Below are experts of layer 4 (counted from 0) of a mixture-of-experts language model. Rows are named down (a neuron's output weights, with its number) and show model dimensions 0-223. Each number is 200 + 20 x the weight over its row's rms, rounded and kept within 0 to 999.
Before each expert's rows: a language model's description of what the expert responds to. This comes from a sample of Wikipedia text that the model never trained on.

# expert 3
The space token before a year or number after a preposition, date or table cell, as in "in 1794", "born 1921", "May 1954".
down1,192,172,170,192,225,169,217,203,231,202,176,202,230,181,183,200,209,194,166,192,227,195,194,187,192,199,205,197,201,208,230,254,200,232,192,218,202,225,203,207,144,180,249,212,199,215,179,184,156,231,200,196,201,199,202,174,201,224,211,188,170,188,200,210,220,199,199,169,189,200,169,198,198,191,207,187,205,202,216,197,212,178,204,246,185,206,185,159,175,203,202,233,200,181,222,201,196,184,174,213,191,198,208,187,178,200,225,214,206,206,178,182,196,210,199,238,211,179,203,218,150,241,236,158,211,147,227,201,198,233,179,216,169,226,216,188,180,199,202,182,257,156,194,208,228,232,185,206,210,181,211,217,199,201,221,204,204,203,206,210,210,219,204,209,186,219,189,200,221,211,200,181,202,202,196,230,199,201,199,174,214,188,183,210,205,164,212,196,186,231,243,155,222,150,184,173,210,201,195,227,207,201,206,215,204,203,201,206,188,208,201,177,183,181,204,207,185,165,187,173,205,222,209,225

# expert 25
Prepositions after verbs or starting sentences, giving place or time, mainly in, plus on, from, at, during, throughout.
down0,218,207,175,152,208,218,190,194,193,182,226,184,187,217,207,225,217,188,192,184,186,239,189,200,185,201,190,227,142,183,203,191,210,191,216,198,198,198,205,201,203,223,232,208,215,168,236,205,186,219,244,210,223,226,221,208,203,194,234,226,235,206,215,197,221,235,213,199,216,186,213,195,198,234,171,210,200,180,180,188,177,205,196,130,200,197,218,202,197,180,164,219,196,197,229,213,235,196,177,222,203,182,180,175,199,201,197,198,214,209,196,191,197,197,176,199,190,186,210,207,174,185,215,175,155,180,168,181,255,202,203,206,170,216,190,190,164,191,204,181,197,215,179,228,198,220,229,230,186,154,207,196,225,228,199,188,149,233,197,197,185,194,198,193,176,225,174,208,233,207,193,229,210,226,172,204,201,237,199,195,182,181,194,209,243,203,192,240,190,172,236,205,208,224,188,208,207,199,193,201,208,213,178,213,213,237,221,175,196,204,201,194,225,194,219,200,194,227,209,184,196,186,200,221

# expert 36
Spaces, decimal points, minus signs, and dashes inside numeric cells of sports and statistics tables, such as .115, −31, 6–7.
down1,197,226,184,201,183,223,215,201,194,187,218,186,218,227,166,206,177,211,194,230,188,206,185,180,204,191,184,203,191,212,200,203,177,192,209,223,188,200,197,245,172,189,173,235,205,197,172,231,235,225,205,164,208,145,171,248,186,212,221,200,202,203,200,207,216,201,225,182,232,229,227,173,200,191,178,241,214,205,198,159,186,218,134,222,196,200,202,198,205,206,208,230,200,197,211,155,213,217,191,156,184,205,203,205,189,207,188,223,154,204,175,199,222,196,201,191,190,180,193,181,160,218,199,215,195,144,204,203,183,164,164,220,206,200,229,184,186,192,198,215,202,203,215,188,199,208,201,220,170,197,170,230,187,225,190,224,183,201,213,236,170,198,175,175,220,204,194,188,182,191,178,189,221,195,212,188,213,197,171,199,204,202,199,225,217,203,193,203,243,197,219,202,228,198,197,203,213,197,233,168,181,202,202,152,222,235,198,204,163,192,206,203,202,229,204,220,204,196,208,201,236,180,215,209

# expert 26
Initial letters and inner pieces of uncommon, often foreign surnames and place names, such as T in Tanner or Tromsø, Karlsruhe, Murnau.
down0,194,210,227,181,220,186,221,193,217,200,183,253,176,185,217,162,196,199,202,200,232,218,237,241,215,223,161,218,219,187,219,237,209,205,201,211,181,228,196,209,188,203,211,185,210,206,195,200,168,196,203,201,199,201,176,197,196,188,199,181,201,205,200,218,217,209,175,199,179,207,211,225,165,229,203,201,216,216,207,192,225,210,186,209,224,199,215,210,251,215,225,192,174,212,191,174,200,200,195,233,246,185,191,247,212,205,207,224,203,231,194,205,212,206,235,171,198,236,220,197,177,202,153,206,194,217,196,184,223,226,209,219,213,208,201,226,171,252,203,202,199,208,208,233,199,187,205,209,190,230,197,198,205,227,196,245,192,215,136,202,176,200,226,166,209,212,200,188,218,168,208,219,181,193,203,220,171,173,205,170,218,180,223,201,183,150,198,218,201,210,205,191,153,187,204,186,203,189,198,178,186,163,196,196,177,195,194,181,149,225,215,212,183,198,240,177,187,197,207,201,198,212,215,212

# expert 48
Hyphens, en dashes, and slashes joining year ranges, scores, and compound words, such as 1995-96, 40-0, She-Hulk, Combat/Operations.
down0,162,226,191,166,208,200,171,217,158,152,168,197,194,188,156,200,221,235,191,193,199,206,174,223,164,202,183,178,225,195,170,226,241,184,181,184,177,210,231,205,180,206,200,217,189,199,207,222,209,189,214,192,203,188,201,179,174,198,209,192,193,183,192,207,234,223,199,196,177,224,204,170,197,185,204,167,275,212,193,176,218,189,203,173,192,204,207,214,211,238,183,209,191,226,207,175,191,201,222,206,189,230,179,198,219,189,202,210,192,176,201,208,205,195,205,213,203,185,228,193,218,193,206,210,193,214,200,217,237,177,204,218,187,203,191,200,203,157,166,201,218,205,197,207,175,207,174,191,215,199,230,219,188,201,189,194,169,221,188,223,227,197,210,196,206,201,137,187,173,209,192,219,174,199,215,207,210,164,200,180,124,205,197,210,204,200,193,202,200,208,202,225,181,185,219,195,184,216,207,207,206,198,255,222,165,187,186,181,210,232,200,197,192,166,170,192,204,199,209,203,197,182,180,249

# expert 0
Prepositions and some verbs following a verb or noun in narrative and biography, such as by, of, to, with, after, during.
down1,215,182,201,194,215,218,215,195,209,193,204,198,205,169,196,214,193,214,153,221,213,186,204,165,204,189,195,211,199,207,225,201,200,207,207,177,160,224,189,212,217,196,210,218,178,216,203,188,181,208,205,197,221,188,191,251,246,151,197,227,226,200,172,184,187,211,209,200,194,201,214,190,186,174,199,222,185,237,221,193,226,196,235,228,200,174,177,219,187,207,177,196,194,214,228,183,181,193,262,203,226,194,188,193,211,212,186,173,204,212,205,194,203,163,229,211,157,199,194,204,226,190,199,196,190,195,187,237,219,175,151,214,259,186,171,208,213,199,210,213,189,153,214,194,200,202,210,205,195,197,173,234,194,200,203,233,198,203,182,192,201,182,189,188,194,198,204,193,176,230,217,190,200,230,218,156,216,207,198,204,227,231,192,223,196,188,199,201,191,155,190,181,212,175,210,189,165,228,222,238,196,201,176,165,199,168,184,206,213,191,217,172,203,204,247,248,171,214,181,231,210,192,201,204

# expert 60
Single capital letters starting names, codes, or abbreviations, often after a space or punctuation, such as N in NGDV, W in WIS, G in Gopimohan.
down0,202,205,181,170,228,196,258,197,175,203,192,193,198,176,231,181,201,214,200,179,208,195,194,203,193,231,250,203,169,190,189,202,188,212,182,194,215,201,225,195,125,221,203,208,172,221,200,202,173,199,206,212,165,199,219,217,160,186,179,224,213,186,216,207,200,196,214,208,216,204,181,243,201,193,200,202,153,201,203,215,196,188,231,210,211,183,171,195,209,216,206,260,210,197,181,191,198,202,216,200,184,214,225,217,190,193,201,197,213,203,146,197,206,153,209,208,203,206,202,206,259,153,247,203,205,205,194,223,223,204,198,210,212,203,195,189,186,186,199,213,201,200,196,201,189,189,201,193,192,205,207,217,196,205,203,171,184,166,175,191,226,144,179,211,207,202,217,183,205,151,187,185,193,246,196,198,199,201,195,207,182,196,186,202,188,170,190,231,192,197,204,208,210,285,227,200,185,212,227,193,198,182,222,212,182,205,204,215,176,207,200,206,181,179,219,206,208,189,182,200,182,169,193,201

# expert 32
Prepositions following a verb or noun in running prose, especially on, of, with, at, by, via, along (stop on the line, broadcast reruns of).
down1,234,142,200,215,179,178,213,221,185,206,194,173,204,207,196,204,166,184,209,200,182,187,172,211,205,198,206,197,177,235,241,187,182,196,202,207,219,198,214,173,168,165,212,156,201,212,197,198,197,182,229,194,185,185,217,194,194,180,204,219,199,197,191,241,195,252,199,236,199,166,197,229,202,202,184,202,202,209,202,223,203,199,160,214,199,273,198,234,240,194,175,222,210,181,211,201,176,216,202,216,181,206,184,201,181,211,204,196,204,209,234,163,181,150,190,207,205,222,190,219,203,204,185,186,192,215,219,196,179,172,206,216,182,206,199,200,194,214,200,205,197,171,183,180,158,192,189,186,214,216,227,192,180,204,174,206,186,213,210,213,214,235,178,220,185,165,204,214,226,192,249,196,195,182,207,191,186,201,151,212,252,207,191,204,188,211,178,196,200,229,208,216,185,211,203,169,189,194,201,179,220,202,248,205,200,186,252,196,201,199,188,187,177,186,211,230,213,203,204,216,183,242,193,194

# expert 30
Opening parentheses, quote marks, brackets, and dashes after a name or phrase, often before birth–death years, such as painter (1749–.
down0,216,200,184,197,208,198,228,202,204,191,220,201,201,247,200,206,181,193,176,191,170,192,203,194,201,204,186,188,192,212,216,202,225,211,195,199,209,163,185,207,200,200,197,220,185,218,157,244,193,174,211,175,188,197,188,185,193,216,168,211,208,222,219,158,201,188,195,185,187,196,173,272,219,208,200,204,187,193,192,200,222,192,167,211,200,194,180,211,222,203,188,208,169,229,110,190,204,197,213,202,217,200,223,201,202,226,196,218,228,215,213,212,220,199,179,174,206,136,210,218,205,188,232,192,194,200,196,217,225,167,224,201,203,155,177,206,193,186,207,197,198,197,213,230,202,174,206,191,233,212,230,183,220,206,189,199,200,235,182,200,197,159,148,203,216,192,216,150,211,207,232,213,175,197,181,201,206,205,201,185,244,193,226,190,193,203,204,204,156,200,205,207,201,203,196,170,240,197,202,202,213,191,182,208,198,200,201,254,194,193,188,226,184,182,204,194,198,172,221,236,202,182,205,168

# expert 1
Referring and comparison words in running prose, especially such before as, plus this, same, known, according, it.
down0,200,218,212,195,201,190,203,189,222,191,203,192,198,228,197,198,193,181,208,197,193,169,188,176,200,193,184,200,201,196,178,187,187,199,192,197,144,211,205,213,172,252,203,219,174,199,201,219,163,197,193,199,201,219,227,200,204,224,222,210,203,168,199,202,200,252,218,199,207,200,210,184,165,203,217,194,207,227,224,152,255,227,187,177,156,146,207,199,204,198,186,191,218,246,213,226,174,194,220,209,211,232,216,200,195,216,232,200,196,172,204,193,190,193,192,199,215,160,201,221,252,206,222,178,235,201,174,204,201,205,199,201,187,197,168,274,195,223,208,176,209,198,181,171,195,237,193,203,178,188,197,219,209,199,193,207,202,193,211,184,172,190,181,160,197,206,182,172,234,210,223,219,200,223,187,187,165,188,188,232,243,200,200,176,191,176,206,199,171,195,231,195,218,201,219,222,210,204,215,202,218,201,199,194,179,208,205,196,206,192,189,215,195,163,228,176,192,167,200,182,222,236,232,203

# expert 50
Leading zeros of decimals and zero values in stats tables (0.20%, 0–1 scores), plus other first digits and capital C, males.
down1,201,218,200,242,188,228,166,227,182,264,163,182,193,184,190,209,218,184,215,196,237,208,194,205,213,140,184,197,184,183,195,188,204,179,207,166,200,182,201,195,199,199,191,225,207,208,197,171,215,202,149,153,197,214,211,184,187,163,203,194,177,196,197,162,197,216,214,173,201,208,212,205,203,190,200,201,241,216,211,212,185,182,186,251,201,213,225,204,203,160,212,208,227,246,162,189,202,174,255,203,207,211,178,201,207,219,183,186,242,218,203,218,199,211,243,227,189,184,202,203,202,215,198,185,229,182,182,218,227,205,207,220,211,200,178,199,221,204,196,200,189,204,201,235,182,199,189,202,232,195,199,231,238,188,168,213,204,225,188,188,214,175,196,196,185,201,187,181,218,243,201,199,163,183,228,191,198,180,197,207,175,200,195,217,205,191,200,184,192,224,200,196,206,185,192,159,200,193,200,197,165,188,186,168,194,207,210,225,172,208,189,187,178,156,239,198,199,193,163,200,207,190,204,214

# expert 21
Quantity words such as two, all, both, many, several, and "of" after them; also inner digits of numbers like 3.05 or 28th.
down0,199,218,198,224,213,183,189,199,202,183,193,200,229,198,231,202,200,200,228,160,168,195,199,193,241,178,177,201,239,230,226,219,196,197,208,206,170,221,212,177,161,197,189,200,200,246,210,193,195,232,219,171,191,229,201,150,183,196,264,153,184,186,135,205,190,204,198,230,214,227,220,211,187,201,182,214,206,204,219,203,228,209,194,226,199,199,138,211,190,199,210,186,193,207,207,187,202,208,204,169,203,228,159,226,185,204,147,217,207,186,206,187,221,197,205,131,192,199,186,209,199,246,192,200,200,220,233,182,196,206,201,224,195,190,200,211,207,200,212,209,167,176,213,177,230,218,208,203,195,209,212,191,206,206,204,167,193,254,211,212,198,200,192,201,200,224,179,190,203,216,163,201,196,210,210,218,181,220,219,212,191,174,203,221,198,202,223,203,197,214,205,186,236,213,230,183,201,199,200,230,180,202,203,234,165,202,204,193,199,176,184,177,201,214,197,192,208,183,187,216,200,194,212,179

# expert 28
Opening quotation marks, apostrophes and parentheses at the start of titles, nicknames or lines, often after headings or line breaks, e.g. 'Tap Tap', "Where You Are".
down0,197,213,174,225,248,241,242,208,219,218,179,236,161,187,190,227,197,218,195,169,200,206,231,144,203,237,197,152,194,179,212,166,203,201,165,200,192,183,214,198,189,192,192,206,180,201,196,222,234,191,200,257,202,185,183,204,193,179,177,194,216,202,170,149,218,231,200,212,210,190,211,195,202,194,210,198,170,199,222,248,165,189,203,199,168,197,221,158,195,181,187,195,199,227,183,197,171,179,212,172,242,222,199,213,173,216,164,196,188,200,178,201,214,219,166,198,203,197,192,191,218,191,212,201,205,171,248,187,206,215,222,205,176,192,203,178,178,203,210,214,199,179,196,181,192,211,203,201,204,200,230,163,181,205,169,210,214,239,207,237,200,201,202,201,173,180,178,200,218,206,194,201,222,191,201,199,194,197,203,199,199,233,194,206,201,206,182,222,159,195,231,199,224,170,201,190,210,199,180,185,241,204,196,203,207,242,214,180,210,164,194,217,176,203,176,203,200,231,215,213,199,195,212,195

# expert 39
Sentence-initial subject pronouns like He, I, it, and short capitalized syllables starting Asian or foreign names, as in Hsieh Su-wei, LeBel.
down0,203,178,152,186,186,237,183,197,204,195,199,185,194,187,202,241,195,202,202,201,190,223,188,176,198,176,217,207,241,204,184,166,233,186,222,197,212,190,230,192,201,190,179,204,192,199,205,225,172,218,213,185,192,240,206,233,219,187,193,161,193,199,193,190,202,238,181,181,227,191,202,204,203,209,173,220,204,185,199,219,175,233,169,211,196,200,195,185,243,223,201,159,193,238,223,174,228,221,171,199,217,203,208,198,219,198,212,176,190,198,219,200,217,208,224,232,201,194,169,205,195,183,159,204,199,221,188,202,135,201,207,212,192,199,185,203,198,213,174,252,207,216,203,211,206,204,223,206,215,184,201,176,194,236,158,214,217,217,213,176,218,209,245,181,177,177,181,198,210,200,192,204,208,184,201,196,203,184,195,170,174,188,208,231,205,161,172,219,229,263,193,219,199,215,167,191,214,177,158,201,200,192,224,212,186,184,191,192,187,219,183,189,159,196,172,169,199,206,194,216,198,187,192,234

# expert 15
Mid-word syllable pieces inside foreign, mostly Slavic or Eastern European proper names, such as Yak-ub-ovsky, Sok-ol-ovskyi, Triandaf-il-idi.
down0,198,179,215,203,185,168,139,186,204,195,197,186,197,220,189,223,243,199,169,174,204,174,191,208,209,206,208,243,198,204,231,170,198,202,221,229,204,200,193,202,178,221,173,196,207,198,171,189,204,197,179,190,189,206,173,201,209,202,228,180,202,181,184,208,180,189,180,217,200,194,190,207,210,223,205,209,206,187,176,176,205,204,226,201,173,192,195,245,249,237,200,206,214,237,192,186,207,191,235,183,203,216,191,202,185,170,181,208,224,209,201,210,179,194,233,195,215,198,174,197,228,196,173,151,184,198,174,233,184,227,200,207,179,216,199,188,163,164,196,204,197,180,151,196,179,213,210,189,223,259,170,198,180,190,222,199,211,211,224,202,166,149,223,197,195,187,198,192,206,263,203,181,174,205,171,217,222,218,205,177,245,194,232,195,242,225,182,199,206,216,231,185,235,214,212,185,198,194,187,220,185,208,215,192,177,212,194,183,197,216,180,178,201,209,201,170,204,211,211,189,200,184,198,179